Weights of a small mixture-of-experts language model, trained from scratch on English Wikipedia.
Size: 12 layers, width 320, 35.4M parameters.
Below are experts of layer 2 (counted from 0) of a mixture-of-experts language model. Rows are named router (the router's row for the expert) and show model dimensions 0-79. Each number is 200 + 30 x the weight over its row's rms, rounded and kept within 0 to 999.
After each expert's rows: "gets" lists some tokens that make up at least twice as much of what it gets as of all text. This comes from a sample of Wikipedia text that the model never trained on. Tokens count by the router's weight.

# expert 7
router,153,212,236,212,218,155,223,208,187,240,211,171,184,235,236,211,150,234,169,214,210,241,208,216,254,232,223,237,166,204,184,222,278,129,226,173,202,162,216,256,223,164,167,149,207,179,196,201,254,245,175,179,172,194,244,136,186,179,194,233,213,189,314,227,204,198,216,244,198,194,189,174,188,151,160,197,259,235,217,220
gets: ",", " and", " in", " the", "|", "ly"

# expert 6
router,178,151,163,215,243,179,192,206,150,163,211,197,204,194,201,272,124,200,207,215,158,228,230,218,153,201,197,211,199,225,219,193,173,194,251,183,223,198,198,198,211,227,222,154,221,135,198,160,183,206,171,196,183,179,219,193,189,242,199,194,176,159,130,221,205,240,220,193,200,228,243,204,198,196,233,225,225,226,176,206
gets: ")", "\"", " and", " on", "  ", " 6"

# expert 10
router,207,187,228,272,197,199,210,214,179,187,168,233,166,183,160,213,206,247,232,221,202,229,99,219,193,160,150,206,196,151,201,220,183,212,191,183,224,182,216,188,209,208,220,212,202,206,198,177,205,194,214,190,197,166,175,161,249,204,205,132,182,157,256,197,218,198,161,134,170,197,205,191,193,180,208,173,268,182,196,205
gets: "=", " for", " as", "\n\n", " by", "  "

# expert 2
router,213,178,252,167,247,214,210,233,197,180,228,209,192,226,185,188,179,207,188,186,177,103,180,180,231,229,187,231,232,157,194,216,182,156,163,196,159,186,241,245,199,221,204,251,221,226,212,172,195,238,136,199,239,218,203,232,190,254,172,251,212,254,188,204,226,187,173,210,256,156,210,218,231,148,167,264,137,167,165,144
gets: "-", " \"", ":", "ing", "si", "{"

# expert 0
router,192,199,213,149,226,202,227,185,197,199,205,177,202,180,160,176,221,206,199,158,196,193,241,178,214,187,173,214,150,186,179,197,184,239,179,148,177,195,190,173,190,175,195,176,217,183,186,174,224,139,256,177,182,216,162,212,240,183,200,204,171,240,141,161,230,204,210,221,167,198,185,197,182,196,225,193,210,239,155,189
gets: "\n\n", "s", " The", " of", "es", " He"

# expert 8
router,197,182,209,168,188,175,188,218,185,231,152,205,205,189,193,123,277,176,204,230,208,250,194,196,222,168,257,204,202,229,211,202,202,213,118,187,187,253,220,181,207,214,179,254,213,208,206,201,185,199,223,237,197,234,224,120,223,234,216,260,150,191,201,224,162,163,170,153,197,206,250,191,190,224,178,247,191,174,192,161
gets: ".", " from", "y", " is", " are", " were"

# expert 3
router,177,226,211,209,167,203,219,183,203,214,223,205,214,220,238,213,208,203,153,194,206,152,244,192,187,209,227,182,253,241,191,160,206,206,268,228,151,203,185,225,191,239,195,217,205,122,191,171,142,222,183,207,188,192,202,239,193,176,214,217,194,185,176,219,192,180,192,225,156,212,217,180,206,238,171,202,161,298,206,186
gets: " a", " the", "n", "'", " In", " A"

# expert 5
router,208,200,205,257,185,193,199,222,257,219,241,221,208,186,182,190,233,239,191,234,185,249,177,187,194,124,201,167,206,179,174,222,218,189,179,244,236,188,217,203,209,198,198,148,166,212,178,212,183,171,210,201,206,177,175,265,152,179,189,203,238,195,230,185,251,226,209,199,217,194,240,225,193,208,237,232,194,170,248,214
gets: "|", " to", " the", "t", "er", "ed"

# expert 1
router,198,207,201,224,162,237,203,184,183,210,214,177,193,222,173,216,202,217,225,185,206,205,192,198,172,215,149,221,217,200,193,200,180,179,182,180,205,216,190,126,176,185,206,242,195,219,228,172,196,176,224,197,216,194,190,199,186,160,193,223,218,235,232,198,192,202,212,191,202,168,160,219,248,242,225,193,193,220,173,230
gets: " of", "=", "e", ":", " 0", " be"

# expert 11
router,197,203,205,157,182,254,219,205,222,238,142,201,177,212,178,226,210,238,198,223,227,218,180,228,184,151,258,210,217,184,242,226,161,212,229,152,202,175,114,219,203,162,205,197,186,269,183,257,173,205,234,172,206,216,185,166,220,210,203,178,200,225,152,162,238,198,241,212,193,206,205,187,186,105,212,164,225,167,222,175
gets: ".", " (", " with", " was", "s", " 2"